config = dict(
    n_layer=13,
    d_model=448,
    d_expert=224,
    d_shared_expert=256,
    routed_scale=1.0,
    router_noise=0.05,
    lr_router=0.000707,
    norm='rmsnorm',
    tie_embeddings=False,
    beta2=0.95,
    train_tokens=1209000000,
    steps=9224,
    dataset='wikipedia_en',
)
Below are experts of layer 6 (counted from 0) of a mixture-of-experts language model. Rows are named router (the router's row for the expert), down (a neuron's output weights, with its number) and show model dimensions 56-111. Each number is 128 + 32 x the weight over its row's rms, rounded and kept within 0 to 255. Numbers have three digits each.
Before each expert's rows: "comes before" lists some tokens at least twice as common just after its tokens as in all text. This comes from a sample of Wikipedia text that the model never trained on. Tokens count by the router's weight.

# expert 25
comes before: "|", "\n", "-", "The", "===", "In"
router:104122175115088087110165093144185147140158176171175140137086125142160131137106128138078100134075044136029162154092110147153161166140049163150128077175148111112136149092
down0:127166119140100093091131109153179125163122123103094141111082202073151136150132157076147106112157137071138100142136159181158211107165072159146129174136168098165099147123
down1:173093089148148154182119137151168136094108130130099075164128102142135126080122134116140133113130160138110134162141141126088120164116135162137137178166143162139121111191
down2:122121146146099143200138186114143143129105140133083134146165086120080149089144146095091114129133146153140187158189146114110137158113089122137133151137063094201105187124
down3:137171122112105144155059123151076082175104109173143129104127116178168113131114101086149122140178149138091184135165193116131114100151088050155152106075142148110176108077
down4:109138135131136130114173115122068160125095059142128153116143095107093149086109104121128125144130127122159069079128157163067119092134132115101130113114141166113148174143
down5:129146101109116116190080111109121140091099219144112104152175141142166131129155130156112099154168131094135102146110111162125119154134079151169087106157180164154136132092
down6:138126135170144138151089091100192131074113090112178097183113176087158120160096109121109145122117131134090078133107148139146132109094123132118098109121099111133102115140
down7:087084178103090119079134078131099143141136127120136099153174066137109069075136096128139137103111107215168168118084162108082068087106059116154079102154147111090120126114
down8:050101137118099073100142150124119125088118150120095188058089088127111101102156118171180131176124118141146187151130167047069117127130162131144137141125136090151141199096
down9:136136108149120114115120139127100126152140108129089150092118142123119181150146079112084112089134149118173108147147122148112114087133143078093150184143159095085167138179
down10:127118127129121171141127192104140184135121143122158090121116135086060150112129145118131090071094066143096103151114128072135170161174113122125131103150079119120179163109
down11:116075180148146104094121074149139119161127137183068141185128130137143131154097123150126081135084125104085128139122087149136144116060093129165127119122150071174092142140
down12:126098138113153144144153212142160059084100218108145142182110117134176108152114157209099060140147180128177161154121051084077091105132087124162119135128055194117132161122
down13:154097160116184082122149122111130081137135103151074122138119105134090156121145166077120087158118127126109105106172150104103133165180154167107157097146098168147092094098
down14:160109117162152173124089111121139114156120141106124070055103112063116108039180124182144093118114094135110102120091152152112140168138084115083133106074139107076104084175
down15:098099127154107105108128114135096104182160140109110175116144110089167076087141078142123176166077109094109109143116165104138137109166071158116090104093081088078114133099
down16:129115094138069131147110160124123104139147151136132122153121145107193136060119178084078119106087159110117061146127141108156155118125231162112172118133096165116164129128
down17:143120116156136111102090101132162138138127094060120136125088033158118136136156088134174125118121106098113142117160156116069119121095133181068137108092157149127115160162
down18:144141116138112151115097148154120084102130097135181100133149101155089086165096189104086157083121106156100168176169075115121069123183127097110158091189144127091178136123
down19:134116112111200146123150111106151135110129134150135094136193132153074136155115114099149116086144205117158073126133153126113171131177146144099156090111112161144150114152
down20:213171152161129134155131106142097132131155142049184165126137123096133109127114148119181120186120150134141136077165103154123175118131147144147169113108114126129138154174
down21:124149113094143140108136162113112111186102112119140120092130096176143177147123127172149099131102114139103087149136125129139149105137088139122112126159113093175146122132
down22:111114092077134195107114129162097138097127136109116126173096189110145120097094173127144102076158131139140175131121161150158114141149135126150161083099133155100127135171
down23:081098133079086148085148122203069122117165141137127094129120117140107144174118177159159150125138102115114153079112122152115136138146106104101139124108127147124105091089
down24:089111102138074144122156152132131103066161158141102142089119140156131078114057122135124149092211188114112121180135135150200159099125127107156142111079187156104165186149
down25:141118112125128138112128075113117150134141084147107152151175152146164093113132130167169125115167148106160155066109132115092189152138098089098164134113163126111113127124
down26:156078112028147129160137131096121182126185158092116104115119048147211142062121121137121088120155178118144116112118109139108192134134191107154106106070098165137146147134
down27:059161140155122112155109165185092107136113178180142094139131130117156110168122139188165121188115184150129064136177131184071160161161128118157145147137137123087141071148
down28:093086120104125130107187142136134117140108132155095154149087163098111107120163133117110213081145105125116151142127105147120097136102156111117066090132139163074196091131
down29:126129126145101140174132077115147157190127087091134084163131144149144145095163165115084187150109136184103118123190133152087126076201120128117123179074137195158114124096
down30:162127110083153123130174124173180117104103131126172162154192128134116080106099136167120146100109174080146086185147081088051111148112176132143071105134119136147072129100
down31:140116181125123081134142137059150133149125138153174125119161131129091091091106132180158111133149097154152207115147119149197096116121152136098138140111133174091111107075
down32:146082127136162118167199153108056129124127090098127169108118103043084149117136099103156158133152187155172127173073129058145126087098127154150144169145157138112128130126
down33:135137140103030126112098142136171120132133161163154128124141145133117158105153171134152088151148095106160126176160103122077137130185051151107100137098082121164118155106
down34:112093136102104170111131086120157141116157109149131074087145099088050111187113133096096137179145115115161109054093149146133133128097137082144102084102108111148148127130
down35:150146173147152111103095163150148106130125140112130167176128158143130095109098098100084130125113134121104085139155065083063076134145146109151145078147108108122100124159
down36:104152113102125135157177077091070158127099167078131107094187139092114111142103160096118144074142169080124139130088109124106121117147104132084104106124132102105108081182
down37:119058096140139116157084107124125060143098099127146190170179135117120115112128126125119170118125151103103152084138151137144086101116156159078193159160124114064172149098
down38:134160109146176130133072167157157150136076167107148127124096139122089120070067105141113141092141129117176149153103147108111164049162157094136086163142174121110104149083
down39:099183163144097163099101120155130210123122105087131115131093048105083174106150136135149176137109155082149101119045153116109153108154177126120087110126104180121154130159
down40:097112105102144153141096139106113131100072078133096129132135103146163099122080091094100145150144204118084149154092137118101093139158196126142160154162119153082161175145
down41:163148110183096163102174153152134153154119111162171135124116143126170130069098116111138138067130138084132143142102104143064063124207161136065101102130122139171135081183
down42:141187139112079144083184101102130170119125168139156132138132133192142167121075141169160128153111118155116139125100105164120136102073099154117098154094160114132135109142
down43:137126027131130208130122120112101111110137125125113171146121144145113156137136166165087139078136074132173179161058131152099088152160071059183103127115135141172122127149
down44:152102135148109064056119152131151142118161122143175129131074104146145123151085127142173120090116139135127166127122094132116097094118113119094145163105138098115109121101
down45:096166084190161094121102132158125178138120100172191124153120135119141117104093118105165107172128068115098132051099097122167094104153052181130114195122119136111117162088
down46:106146082190091087172092156041111093168147118148088113142118166122161103129171123165131119189151166097148171182173162116107154127118100116141145168132132125119162137055
down47:159102139170122137067123087137075159167139190153167134079159148149150148089062114149138127164126163101099132165134143112102087158120123131140104130125088116097141156083
down48:100145154148082158140118118128135135149095112120138143184127136115135112120125133113144070167116179176116079128151139099129091142133150090134147115143144131106145113143
down49:149133139187108146128122177133106159116144190127165111153083112138124055076149219114196120152145141100113157123102117156128131142112180145135176159174079082155183099106
down50:159128113105152084111123181199155111222179145174071119152110173138133155168098165212121051146105141146084089144138127070160068119175120164127147108136150148110094111090
down51:082114114130104162183116141118177142144144128141101156126146091159144095110124072098084160130135162175152149097097096099149121107084173181064175100175178139145110078218
down52:124159195122166178133173058107181114198107086104141126148133146148128109111215109158184120125082057099130135109199132145086089135172093142151082146118095063149103138130
down53:124118167118149160114141156089142151147083130134129087122150118125064110183139112128101140142122154153100120105117108128131120172069123204116102166121123057090119102094
down54:096127079126184108073138164113181133151123134128181169080146149161136110133175059072086199145148163222144150099145139094112120182118183084191080063095138159125124101155
down55:132043067110120125135137154070133128160182097164111130133101123098171107120161145178115142127191089123185178115141138148166135170122182159159142118074102122102135071148
down56:142096135062141177099136128045115183051145217128154070095142163142143096143125127105107148121191132130103171103154107119073118149181150100143091081131141130118086073099
down57:107101070176187168173060072146105183141167131100128161117125113110121177140137112115126156117134072148102152105162208144143099069156092157117124166138125080130165204125
down58:112123137169142082217123133061098165107122121170171111039209131113148087125108063062116171174180166170173165110096101112115135147092123076137185144115139121117168170063
down59:178145167128147136137104152158147168115134119101158143097148089125094101120132141123154119127107140151130168085107130095197100170119163163044091133151087142169172171089
down60:133146129094128128128144155069103169112094131101120106152158135093125116121159127081148160088132168120133146134149152056125180124153100101128092080124110169183111139126
down61:119198110132106151169105106092093133177158130102129112198144155100147140189117192082111087111154136079127110112150120119135096160098195091102164157123179109137137115132
down62:143166131117114123057124195157165146152146191120087154106091109112126145102117106166131141095180142142112150086089211097139158098118030157123082181134095158096157133185
down63:111131055120179139181151144176164125185114147148110191122139160102130094143209046077094145106137161179098103132095168111142100076121173127127136101139127104149178192156
down64:170098115141167147089151089110147185147067156115149097099147091154155114106096140151126096108123170102132122090151132142131105115122132130189141105109182200113188068119
down65:116100148177151171134095067121117102143110079160135128144165141118095140068104152152134104097144078162154099077088158084164084115087095131043103152113204201090114118156
down66:128130104107111100073135101093129121187121147173118087169171070194119131189181114140130126132091107143153116177156145104068050130128140090141152144131116076163101089134
down67:121110119124096129223102166118094084113101112087103083045118126184158090091170105129085125086102117122154129105140131127143127142106132151165122114136099124127144079158
down68:116158094126207106069112122137108124187124159110114099120081094098139093071113080072157134138131135161140106160155132123085091086165085191152149121173124151140134103085
down69:086164163138155075100138072107134098133142159097104143094170143161195130150143140052045110128150099060118127122154125151131107087091139107122163140114164134119072094132
down70:132174127094066131175112085125132185133136113159167165192182195165139185154144179136124118081111119068131163105186115097188133181082128129114145145136156130094119134118
down71:070156173158122146125123096179169136087123095143161136131175136105161119166102150167112089198187086157111109134111099158146157115082107114153172119104134116106167184157
down72:148162151121165170080118110148122083148150189117058127100156134133154122147107086163103151217121188149161140094131078104091138133095147092123109117144174127155123120093
down73:154110140143124125157103182090114130126083127075088171175104089067152125106077146130128117136106145133156177087079111141105094148129131107144128138089090133075119140116
down74:171161081112113170138064076160163082141151107112120174129161141118102100108142121101138101213124149106159116083117151146131075127098148125169123142102172159159171152130
down75:145134181194152131160115071119171107138081168130139087122086153162066120113145151167069120081140128153115146154155087135187114147118119146152127092123094196144172111140
down76:155161136100094078121095127163149143094176187168186120197138093066170173112145101148122118094103100184159164122158158138101072105072139113103132085078110142114098143143
down77:135134156126165133166132057134116153108082122107137119094177169086146066138100099136146106108131149132114109133117198122151159165124023157133082168087104116162102113115
down78:075119101116117125158175130162102153109163181108122111139122109176142092150161183139055145148125158112171076100104113138165147138113091163123118157110159179148136128137
down79:086137119202156151123101132186142172199159163198096081128185190103146116139126104110110101137111121116093089131149176135124120101141088145134144100112140163100131136125
down80:097127130106063164139107118161109132078109130116120166149133121140091156083147150084126112207148020111145107191137117079081113131135150158096130181114139149108098106156
down81:086186124112150165064142170150105147155166133098160101092184133106123147179138151186127104134143114063169147143137173095135128152166088125078149082110074097128128190131
down82:101074108119100157148161150142115154143145135192140180113121108140091139137157116113197156177119077137139112175076063158116168115121135146166170142118151102092089128158
down83:177165123130148102163159091137089091129091146140120188150094110184149081209130101119150103174078088130121158160191124073150066118094119149109148108122164084126150174162
down84:059114118130105105134118159147165208154129096145186084097075162107086125132095163142135110097172116142116124118132140138086149126124073145121148153202158156160154210136
down85:137133098108180128114107058187137131166131100104094117112115124169130164110116119163171088102144137150107113091037145108137111137113126103151107165133124158167090143108
down86:130144155092158153106151085160131092141162165132124147111112127115135153156172158112185144069113159142157116191161120126089046102137130065119172124128201143126148112109
down87:149115190172136068140110085108123122146100143121172106072119163113081143123144080178136128141143220116099077129117124131167111098090082120100101166168093104095111192109
down88:052096117154126098100143139121193160100177128161177139100079133062082137067110085119125168176169134124087087133152119099108148072131162139181154100114104142126111148185
down89:120091134187093134200091148074164159157139120151132195162121146115178127145156125136063120121111075125112157154189067142150167137080122133144118146059070125123135114122
down90:143145155133104175117148159140113067144143086149174144099113098167136107143132091120111132147122056112105185176156113117126130059085134084108116117136130106149150186154
down91:095085162121116176120130172197138157138164134132122101123087071146114143101125178096152126134139096096107119155110098111117103130209134137099159117164191138116118131091
down92:149117159125162153159088093114170188111167118141117138141075096128073181104090132057131130133100133172126128121155090148156105087185140123189113116155093090104135090112
down93:102142062174202138115073142141105152182070116129123089135136167164123167107161143106152164175108116173106145098138180147123127130158117143072171144083079073104108139165
down94:128163118190121128157100172110085100109147138121181122149145110086123151127139156169144112112090124121144218191187132118076172111110182197117151213135058117110111101150
down95:135125108122126091150107198171128113119203146089131147137111116117164125063124110055108180131096130070223091108130179101120085125168206115172106098147145113125123115149
down96:199111121170102135159107129057124104109114143113058123133160141156163084153147164084123149143141134147148141188122123111052113157147159143141199117126148151125131146122
down97:130154144104123194121122105035112149075117091164146165115102097162127097138057080139120121085180090149075143126169106110168100115101113167097140118132114167122165133129
down98:092131133170115222112141139067106159142126093154084141192090171114213150133086149141141146174047089105093098105110108071079089123170115098130119138100125108091143143149
down99:151101146127137157102134138129074117105102136127099102134145143084140112102172090110170112134164108149145162125136114138188121106093147197166111141189056125130088051067
down100:090151123102136132122188134126176184104118175091144152131180151141126147127123172129137162146131084139169123138203068146146147116140166109099152165162102104121132128127
down101:129091123141148129105194163070104083169223115151131100159078117147152141108168098195117185121139139117109115132130133110096187135129109180129152139119186143066136093095
down102:099243130172079175116085151128118131093110131122127110133169079137153135142168088121170114157155149159158163138114107120132120106069153100146091068151122145116134081089
down103:116078164083138193102157145056130119119159148135129227158164127104118103131181149128126182179087146181137159103060148112122134128058143101127164161078098122196141128112
down104:168092067119090132187105180144104138159105136091136110080135155178160136079140103102149161122117113101137152170142144144131127108127113063109091140157054060181134136120
down105:097091142089142142106110167112117125124135118139160072145139093147181144133157105131150150247158093096157161127118082110069169158061164086122088113163126173143142183107
down106:122096073085139129147117148096153157188049094143117148087091080137092154077115114157095159127115119147123118109178143138126152115072138134122118195177127129201159120111
down107:105121112051100109139161174140118121154116137132120105099056139125107108131101165138138179093157097066098154125127097156169124154130141108150107108184130116096076143120
down108:146107111167141126123122153085075219139170137112080089110094118071102121146155134133058159127133088121152189150101100165153136109061119081182112135097089130112209137122
down109:133127108162150151058164063143111127162118137145094090098162159172063100147078109098095110147095185120100179075092093073129197139113127159157133160125147182153196080127